python train.py --n_experts=128 --experts_per_token=6 --hidden_act="swiglu" --router_score="softmax" --normalize_top_k=false --router_z_loss=0.001 --lr_router=0.000941 --init_std_qkv=0.0267 --weight_decay=0.042 --schedule="wsd" --train_tokens=1712000000
Below are experts of layer 2 (counted from 0) of a mixture-of-experts language model. Rows are named router (the router's row for the expert), gate (a neuron's input weights, with its number), up (a neuron's input weights, with its number), down (a neuron's output weights, with its number) and show model dimensions 192-287. Each number is 200 + 20 x the weight over its row's rms, rounded and kept within 0 to 999.
Before each expert's rows: a language model's description of what the expert responds to; "comes before" lists some tokens at least twice as common just after its tokens as in all text. This comes from a sample of Wikipedia text that the model never trained on. Tokens count by the router's weight.

# expert 33
Past-tense verbs after a subject reporting results or actions, especially in motorsport and sports, such as won, played, contested, joined.
comes before: " by", " in", " the", " to", " a", " with"
router,193,220,177,218,213,210,211,204,186,226,212,212,169,222,183,195,212,203,194,193,207,196,226,211,178,210,163,203,188,216,201,204,209,230,194,197,171,197,183,204,198,210,199,174,223,178,189,175,214,229,173,179,182,175,220,166,232,170,202,189,214,212,194,195,201,191,211,160,223,216,143,171,179,203,211,222,179,198,199,191,210,216,171,207,198,210,182,186,208,208,193,174,191,188,191,195
gate0,230,225,223,210,223,209,207,201,175,200,202,196,191,183,212,216,212,188,198,205,214,221,127,251,237,199,169,192,171,220,205,205,212,219,195,237,193,234,179,252,234,186,198,218,167,203,203,197,237,196,178,184,200,185,214,226,163,170,206,196,221,202,194,212,168,196,171,233,202,191,214,216,191,223,191,171,200,172,200,222,193,207,240,211,197,183,199,199,196,191,212,188,166,190,195,187
up0,171,171,170,184,184,208,203,222,229,186,186,191,191,211,198,171,184,206,172,176,192,194,261,132,171,189,235,228,235,189,207,193,201,171,226,169,187,166,223,140,152,224,187,194,232,191,186,215,158,211,218,209,219,203,192,183,235,221,199,187,183,209,200,202,218,192,236,166,201,197,208,181,193,172,200,211,219,217,195,169,195,194,182,205,206,202,203,214,233,219,182,218,233,194,191,215
down0,248,223,196,230,196,178,186,177,194,199,218,186,226,202,243,188,204,197,212,229,187,199,193,195,193,223,206,206,204,197,248,194,170,186,161,207,192,186,182,153,191,202,193,204,237,209,212,171,221,185,188,190,212,201,223,185,179,212,228,204,196,206,198,173,205,215,160,228,206,210,204,177,217,223,216,187,208,129,180,239,186,227,216,215,244,198,229,209,208,208,211,184,217,220,209,181

# expert 12
Past participles and role nouns after was, were or become, such as used, released, engaged, based, located, part, role, due.
comes before: " to", " in", " by", " of", " on", " that"
router,185,212,180,223,217,199,214,183,202,196,188,185,194,206,191,180,169,192,189,210,178,206,232,204,195,229,196,201,193,236,241,193,203,200,186,187,210,212,197,185,208,223,206,214,171,186,186,179,166,263,180,185,195,174,223,178,230,185,159,195,214,183,229,176,200,206,190,183,218,215,215,174,185,210,236,224,184,199,185,199,240,220,177,222,210,198,193,178,193,162,185,188,194,191,197,193
gate0,205,204,203,188,220,210,241,190,234,178,192,199,206,185,212,202,222,201,219,187,206,202,207,194,215,187,176,227,205,189,188,179,184,216,172,186,202,161,164,209,205,180,226,198,181,199,231,238,218,179,184,199,203,175,237,211,197,182,190,180,179,202,189,204,234,177,200,220,187,168,184,203,190,180,189,221,194,184,213,233,216,163,175,177,196,191,257,226,184,212,150,212,178,187,210,237
up0,196,189,191,175,203,219,203,185,185,207,202,231,214,175,185,184,211,195,254,183,226,180,206,148,232,184,169,176,205,193,191,196,213,218,201,190,187,179,181,169,204,189,223,233,203,210,195,212,186,169,180,180,236,179,239,216,209,176,179,175,167,186,170,205,214,205,193,217,217,171,184,182,207,182,203,212,170,192,186,215,215,185,177,211,187,194,219,178,212,211,202,183,186,187,201,206
down0,217,205,172,197,219,181,214,218,171,208,194,196,217,208,205,184,186,211,218,195,207,173,222,210,206,190,194,216,204,190,212,170,234,209,208,207,228,189,217,208,183,204,207,223,180,222,194,175,210,183,192,206,200,166,200,191,217,224,226,205,212,170,222,203,211,210,216,188,153,224,200,206,234,183,198,194,211,196,208,204,211,180,229,200,180,197,200,185,181,215,194,228,227,247,188,247

# expert 6
Past or base action verbs after he, she or to in biographies and sports, like took, won, captained, asked, plus ″W/″E coordinate endings.
comes before: " to", " the", " that", " in", " a", " on"
router,173,242,190,221,215,202,214,237,204,203,199,180,208,205,207,191,158,210,201,240,209,220,231,213,221,214,186,197,159,193,206,205,211,212,197,186,216,191,199,229,196,231,204,183,196,204,178,190,195,234,201,181,176,169,218,182,248,163,215,199,211,196,227,223,173,167,185,204,187,215,225,211,207,185,236,208,237,190,200,198,220,254,175,219,202,158,193,217,203,190,178,173,197,207,215,199
gate0,191,238,202,207,223,222,197,192,209,204,178,214,206,196,225,177,198,218,178,214,203,233,191,220,215,194,213,202,205,198,218,195,201,160,208,220,194,212,195,187,200,195,233,191,174,182,218,176,237,198,228,224,196,220,185,201,192,184,181,182,213,197,208,169,199,224,186,178,217,177,194,227,193,217,200,176,241,232,184,206,237,238,198,147,226,194,217,177,182,244,183,196,163,188,189,208
up0,224,153,185,191,148,212,202,198,185,212,204,168,211,217,175,216,186,186,206,217,202,180,214,202,187,171,175,208,212,194,172,210,211,210,213,177,202,207,205,204,198,222,185,203,217,165,168,221,185,201,165,191,207,176,211,200,195,215,183,220,193,186,205,225,189,195,209,207,163,222,202,181,203,215,189,232,171,180,203,186,176,178,207,225,187,209,178,211,220,176,211,207,248,210,201,186
down0,214,163,191,224,187,186,192,215,173,161,205,191,169,203,208,197,171,198,201,223,219,196,225,200,191,222,207,193,187,173,187,219,194,226,222,182,169,210,192,200,182,204,170,204,180,190,213,223,208,199,185,200,172,178,191,224,173,226,206,229,188,175,210,210,223,185,188,253,184,245,184,195,203,189,203,204,181,191,205,193,150,197,210,223,171,196,218,242,207,138,206,214,228,203,173,190